config.yaml
n_layer: 14
d_model: 128
n_experts: 16
experts_per_token: 1
d_expert: 192
d_shared_expert: 0
activation: "squared_relu"
moe_layers: [2, 3, 4, 5, 6, 7, 8, 9, 10, 11, 12, 13]
router_score: "sigmoid"
normalize_top_k: false
routed_scale: 2.0
balance_loss: 0.0127
balance_bias: false
router_logit_norm: 1.0
router_bias: true
scale_expert_input: true
init_std_router: 0.011
lr_router: 0.000636
vocab_size: 4952
norm: "rmsnorm"
norm_eps: 1e-06
tie_embeddings: "early"
optimizer: "adamw"
lr: 0.00339
beta1: 0.9
beta2: 0.98
grad_clip: 0.5
batch_tokens: 65536
seq_len: 2048
train_tokens: 637200000
steps: 9723
dataset: "wikipedia_en"
Below are experts of layer 10 (counted from 0) of a mixture-of-experts language model. Rows are named router (the router's row for the expert), up (a neuron's input weights, with its number) and show model dimensions 0-127. Each number is 128 + 24 x the weight over its row's rms, rounded and kept within 0 to 255. Numbers have three digits each.
Before each expert's rows: a language model's description of what the expert responds to; "mostly gets" lists some tokens that are sent to it at least half of the time. This comes from a sample of Wikipedia text that the model never trained on.

# expert 2
What it handles: Ordinal suffixes and digits inside years or numbers, plus apostrophes before s, e.g. 4th century, 2009, Legion's, and First/Second.
mostly gets: " First", " Second", " final", " friend", "th", " Count"
router:110137095169127111134094118107122151142119130133118139101130115101105155074151124118124107145164129130096136097081089101101113174145151110162096131103104157078121139104154137149097098124129116141116105159124111141132141131134118120135127179063089121134141109129084126112121121106137147094117154120095137087111153096127153111126141088111178139181112173128091119114160105117120115114093
up0:097141132119112114161142134155179138124119087133147120084132101123124139108127162129108129184130128145090149128125090161083144163104118131158087088105115133137134097127100108140136171159142133139173076149113100090141145133099143157132101147114118109147135146122119133123135162205116093119108122137119078116105146126160156139118143103133143107148144131133121155088158142117119080170112
up1:140091132130147124145145122140112151184108116141147127121134118141149104132152084114140153137130171136112175118147146114142124146156162111113135186104104143147097141128137153134153141123129131154179128089102134089167167128130102127144138132135132155118187104098128131124179149143113151100131169099145132118110158106148121131143206118158169141123115151096098162131111086131147124161170
up2:116174152122113131151120122145126147134133131124124100144113133148088142109117132116154094179128093128072140120140137135175128088157111122083172152134103121111149139160136125126106083105136154110152109117065154181121114147126146075147149076143126088137116148132133143126142153143108116126086086158105104114150090151134172151134099151137161110135119115150118136127086175137129099121128
up3:127114138092109158143174096147157114190110092167113142084105116143121097074126094126132141152162106139141146116147138200162139172128120110132118123106134116130142122136140144142173155093151155137117133111166146133108124151129123094115131164156154111133155081134171126134158116137113169153162130136108134116095164143175149097136156127150121138112162146102123097123100099139143148123133
up4:152116119118152148127147130115138146115154173135158151096157139149115178076124114130113134118072106120141128139124151139121134130134149134106134142131099127132070144129150138144113114132146183125173136102122140114103130109147120145166159122146122177179119089133138153156142147157152103097128112095113136161124107130104113139121132154172140099057125146135166134087142107070152095113092
up5:137152142140165129136131117170134115170145092155125110119162113124078160134130095115141170120146122113130116153091105091130154163125115126149174124135101142111152106124088095131118147125147153159101104157096141116113133174109091177101090107117101153124089129121150135151138087118071124132121147130088149113143141103121104117150149103115171162163124182100115150114100141121140151146155
up6:088122182154127132142137143084132104102130094166107142108125136104110149129146093090123130105111066139097155132113138097108133134108088152116163124146119140133134142104142113153146090143148121121139093088137118129130144116131148136102150124095127128155149127106131151105177110093154169142098146088094120128153164122120135119099167142148118144107157101152140150064108104075148117150180
up7:126125158136136133134159143124155128165130105163175142082128118093134175079120158085097164153138139127110100110145126116103194108126141124155141099088104127164159140205105149130174117161157129163125098128152136137139101106125118113130155132180089126129100128134145149153154126133146147139110110129116142099125163097155092114088136123128152119094124139095150121117154121137151120138142
up8:115111129131136097151141115107130151110102131082177104100118115096069124119130122111126097116129149116118096138108170092120165128096072132136116094139128102143148094142128166126140113148143111123140118145138147132119131154086105107124117113086121129101133148196132147113146123137149115133093160118073083108092142124132145131131151140146159132147140160112151139089159186075165118102145
up9:097136119096087095140141133110139101155108114099139112082181135083102098134115120117201093161121090170142110136102134104156155136148112112104123132129093078152194106106129158100135111132143177143145099140118103120097137112120128148145123122121131135083148121134145109131141141155126113146105119138137141099134119116132137154138133140111175153143122143094117137126171156058113135124107
up10:123133111149101113149116098101119169147133127151162124122134102132094153096140108123118159106115084165116111158122153129137123149164112113118136109090123114117130168117102105126117132077129112128142116138130156129098186149115152099129107112142144116113140121131108131127123134106148143103068160079163109095166097119128128129126165116197144079117092151117097182115126150060145111123128
up11:149182152172115115132108154128146089110150142165147144151125104112091142125167161103139117139167106148106158103151115098162170175164161112117126123119081112153111116107114130148151113109152127135176140140104091133133113153116151111104158147135121122129125087118124198088127104120110153158146104136134131117139197124098151143146127112137150116125111169149119127113170132103129102106146
up12:102169121131134104153110111116132101170184136096147111116148109157082119117094082127107157129159091135090146118105168110102152107157109091122101149139091125085135141143129165134119130095134143152169124086081143143143138174138161112134155137087139122104114145109103140142148093108110109105146127088119151126175128101109148122110130111153146163134111112115128154095133134100137095128082
up13:166115189156092096186131126106120142144118107120167137148129105122138084122119109111117106162114084150136127145113126153159131183133138123120156169118098135120131120112153136116142115123130126132143108086153122108087131135124154172108168099119139160130101068119122162102135133131106086116120121143113114154106168100149129108132179127151127177134119145158110163158143108110100076148137
up14:156145168143072128134138132148138125171155129168163100171149143132165116172117148138105155162145110165112104121148130152146185145160150085134147080137101123144164085154110118106153139137132127092105130105136131149140127143118127135114108105121125132175115107122094140134139127139104140147116126126128096103177160130162122138115133129113158158116111134057125121098159133103163157148171

# expert 8
What it handles: Word-initial letters P, p, f in lists and prose, accented or encoded bytes, and table separators, e.g. Pages: 75, polluted, Gymnastics.
mostly gets: " p", " f", " imp", "|---|---|---|---", " conf", " gu"
router:173171211208120144128167133141095148135167101128124117136101127144122117111100132141180151089115117149128133138138158054148124138117134104111123133123117160128112122122150118119126120108136107106155103158114122133132103102122110109112147144102117141149115126125190151106117122119150138114126089141125123090153106135131117142133115124126105133137124177146104138132105149126205081125130
up0:182115113127117137161116148132121124115146125103101127140104146177148144108140138127150183103140150121097115169147175118111187111128163140085138139113125111123158147138140127119127146140145127114127086117084114135123130103126132091119090108111118164135110115095144091089115137136155165135107198154116127155070102124162135090153116122176122180122113143105131161106157149132122104141123
up1:144137166102106118153129122163116116125167134127125114161100054117123154131099152136130175112140132120142158167165160136137145158123095110160151129145139105155126092115165079139119159145145100189150115148104103129137104101131127131095112133123144077159142130112094124131146118147127151107087131180146095118071137106122136121090147136129139099115132148083170149117119118145137165124136
up2:169157136134090108158150083104125120100088105143114128148134115137118126120120089158126178086140139127114144135191144121135155117155146101129117168126126158121136118117135130085138099119152128172137104105126113189074105124154103118110112139116139121157147119138124193074138131155141124127126138134112140129121110159124148168107159159158094131172140138135134124127119095127159116191149
up3:149111151083154103107191111106131107119142095118137118122116149113138104119143105103101201139158141124074133140149127110132128156120121092157138183132117140158095126104095173118166134167148130111136124118138121135145097135128131128051143134167114144117153114102150114165138145141134115148107095120088146112100126114150149103143107118139140132114163152104085171125138141095124133167109
up4:068091126145150080151149143140156123107109122155157155114105137108122185138128169098157173106150126134110159171121149102148181126138161151101133134127131124104141104116135119166156114102141187114120165124120111102110150134074133154084138136126120174115146144124139114110149117150108123136132132149117111125126117119154129112133074129176148125107144148121115155139117116095139192154147
up5:171102125136115132134137131141142115144121099133135118096087107156081132113172094131181179133114104118162182103131128133107134100066126117127137125132106132156105141096142121088126113127146111106121184075109158149076173123119143090156145139133150123109137127099143176125130126144137126111123129105126126126172145154146112085141187138142147130109150115121124169107115146111104158157121
up6:173138157131138119147128081147121135150136094119130095136129078105148133113176111119137190112146140108119104147134146154091133138128145107143157120097088123127115135121133146104092138110140099123112127112186182176138159135094138150134108103154148149175141131100158116146157079185153130134156118128087118079111131123096097142128129175108132114112121169110107139142137123129160146143121
up7:143106188110147116137163131098126131167153107129118131146131105178164155108123082115140134099119108121110154068146112138201148120115109108144174098143136073141118082147148105121133171155141120120155141127116103134158128126144103121104139125163128114134113131124150114133132128124120156123106131131121148080141116105101144163091119134170101144136118106059145152140146113107107120106079
up8:132124136131095117139119082148139170102144072145118143122108080153116166148108112090100140128148164095123136107114161087146117077151096141125089095118119125159114112115143140108122138103137182114111155120154132124121138118101107077164128106141096093127156127124156137162141123120144171121110096128109109132137116094140135090130131106158131146093132163094098133076090150143171092145129
up9:106163129152172061125135100112133136133108117119139147108139070091072128141106120089108167144144119144106159126081132127152139111140119132104120157126175143119121152118139122103151106151150147120113162144132144155141143125107099115142136065086115106137099135150150087134136132188133141129164130143119102122121109095122113130139109177105107120114198115112161146127140128107148165129108
up10:139139100135120123137145079100130147122094103137129136121166100115108114175129134071156171092146141144091163137146160113114153151151096079112112116128132157121088111117124118106127141160135134130164141151107112107111112128106117139109135133116108140131166122108073103189116078119092081110083120170120114138111139185154131161112106121123125141091140150109138158105128140137139133165098
up11:170152134151135108130127102130138111108099087139159135105142089110112138130121118111115175116115124094142135155106118105132117100115120135144099146155155112142067111155159075110144139134145124162107132160126094123112147117096111148090101117140063120151146144155178119111131118120163112120149170127093080125117087152154143115134146148118102126081119102108148123073128076111140162147144
up12:123120138124145163148122117119144088153105148138131158112124107118134109136121097137084113136125087122132160117166124118105142137139147077093102094091078132174097130158085101158153131099132134136150099099108186131131114169115156171165091152156126108123155125175097111104125136126139125121132143171092129088132154102143135099092111188149126134126147121132128147090135154128155127136161
up13:111131163137129166138120123097135153152148123069168116143145126105141138106128110101130149097153141086127132113091132159123120138138121160130162103133075058107106126143166141140195145084149141128159156159130091116159144132136138112153120068106128118114142109147143114116124129096141139128113113149153088109125147139088158119103152157124100155145182121106148182095129117131129131129128
up14:145144170119086099114123126134139116120129068147143112100115109176113134116119083085079151124171092128148101135107107117138131149114112114104127092127118152143166104125100138135126124160142138127157180101098105154114146111092147116169150156142100149149136116062171112146138120130117126148092165154101110119148148113120131124118142092114104183122102116137107176091101138120130140130105

# expert 9
What it handles: Third and fourth digits of years in ranges and dates (2020–21, 1974–1975), and capitalized word openings like Am, Ar, Mc.
mostly gets: " Am", " Ar", " Ad", " ar", " ad", " My"
router:125165119158130125130088143115130113124173166117069108135142132118117150132094113136107152157127110121135078124112152141116139090160133118067169155149074152111158142133098144124115109083120124145126179092148096133131100129138107091158142173109111112120130102176130111127140138112104112128172149156155102105126171130112130107138119131128130143051143129138150116170101121142126139143117
up0:091098128131136121139137145133166137143163109141129151085172121143107136155138110111115148128113116139131117126124119144129115127088127113151157121137168132146120157154138146135185157151135166154129124104154076095117155138130100152089140139144121119127145174104153148137105140138106165097143145155122135146115116106128152126130130162178146161208138128067090134129160091077112170138158
up1:047145128103122116150128119108142153143104151142146148134146094138141119101137155128084164086119127156151166122154089132153151153156103149114145131069104117167136127115080128083122134135140148147166141128108087120162119134093094148152103141142131155132104094100117170112148107128112136160162130137154119120149122139126153120130112142107087147107176134101075157124100166143131147141126
up2:107048108133098177147150071125152149115132068117134078113118117134123153131136081137141117151141104126118135125127139119151114136134135128161148105167101117132093121155137149114101127118143159161163125108084110121134124074135120138163098155150137151150172139168139143150130151084131153153105142145106090120128137092170119116128096146146151149146108095135124164160107142114160129138148
up3:128109147100122133142135124121147135108189153165132140122132119138146114105152132137167132122148114141107116164109145108146149145137134094114167114127125087160140152153105137122166109119134135148141147075095150143098155155133124123139145109124099104114118140109134192162141121153108119214076065119094115124133143116165117117138145125173141167114144102112122124153115169142181124130158
up4:094128090128100114131140100122143155157109141127138144140170133117101141107137091135099110136181105151116095150114156085165116112151128106117133092095104129130141136133108138127138121120138157135163112134089137097079162133115147111109142079142110142091156122128108180144152089131095119134098122158124128144135106095174108168128192118140170178127142116131131101109122144136179101096140
up5:109099143166156118154158121111124171131108144127088140101124113116088117128142112068131137146116090126129171136081161097137118125100087102106137120143096143161095138108077131139111096112143108158135142105137129115090108132095138146118148133119117101123152102131154137125175112114139122097161105113129118129100100121098113136121151142169111108122162127141143164045103156094163123123089
up6:097108105132117111120187099111139155088100077114134127115158111134108094128121142147138182147121124116151129106133127119168123099172142068120186091156132108129127118139137141119162132118145156151103114106123155155135087112129132149157127108139133170131156122122142114102183132117087115151078097098110112169149119101158111143102117143119167140129126113122166144142133105115117131143189
up7:115099159130115180141144110116156154156140120141166148123143100145106114108185153114131093104155126116137130091146115129176138155150101111165118089064096112124114140141143103134110153104126126103127160132099160157157108101111111129165123125102089151149181127136128125172135115127099118150095134114137146114104139141092137162139139100187144118124101099108151147123102125119176078136124
up8:092138143139150167148148116107132122158149131117137160130122113084155106126095145133118112138197130075078110129125139099122141155093122100111132134096148142142144156160109103101147124107136129128105125137129089065114121152096148147116099149126140103155179114169156098138128144110090116116137137130115103102145151146154145115130115159135101129106141183121156131098121135109157153204147
up9:091120165123083117140157101147122146192140159092136090106120102122123119046119127128113092125127144162120099115090153087130122119120143107132131149145104124164136152147147123141131149166142154117133151131150130138102084114101112103111136074106115140120124133114146116110156101171128091095132130072124105103141131108118124140161125125164147182101175155147130131138113147100134111158118
up10:130168110125125115148113092140147125121099138159099148127128108117105111130111155112105132139118093142132125141157164192110118140125134090102133144119094155156170128107124172125140106133131159093176084121120082111119107127089091094139118122119136153125093085122114199143172108113105121112138139141167138130153190175137127110120112127128146142141156116132160148151150176126136114166115
up11:136103150153184135159150135101115102122133138116123070140142107111116094118132112125143140122119162138141146135132116134086160130092127070120136164154168134124126167097127115104115158152152153136150127098115145106081130122141150118145135133139128102149179079137123120145108157090093119145120120122099094119142126170138174132111144182160111162113164163135129142083117144136170157168102
up12:121151179140146144173126165097135122095119177145109073153153143120113129141096103110120160105149103122125125150131137126133154111146108100126141152144110141132084115120105117135087149122139127162136129151118084073129107137105160079132162082134135129166117114083117126155142124103080106143153132050150112099133127108160117117136122162129098151140143151110144152131156129141130168127092
up13:108170124132103161166138095126138166133171152146123165147139092135100138125128124083099144167154132146100124075112178142120125130163130086120109097122096116112133151109103113126110130109149122110199144091124183087125118129126073121116173112128141145167154134086163171147131130125110145126116144124115133087127115113157148105130145149127101118106155129142148164141152121144133111124160
up14:121090103167109104140128048158139123126117082108180162120090130134113115167119122134123189163157108122127111103151142123131114125131142128116135108143098105132141124140119176090153122115138121125138139142142155093107126100137123113142123094171110148169146092152135130113183144124099156138088115154092089131128132107164130162132154132127110152081138107130149127158099119106140162148165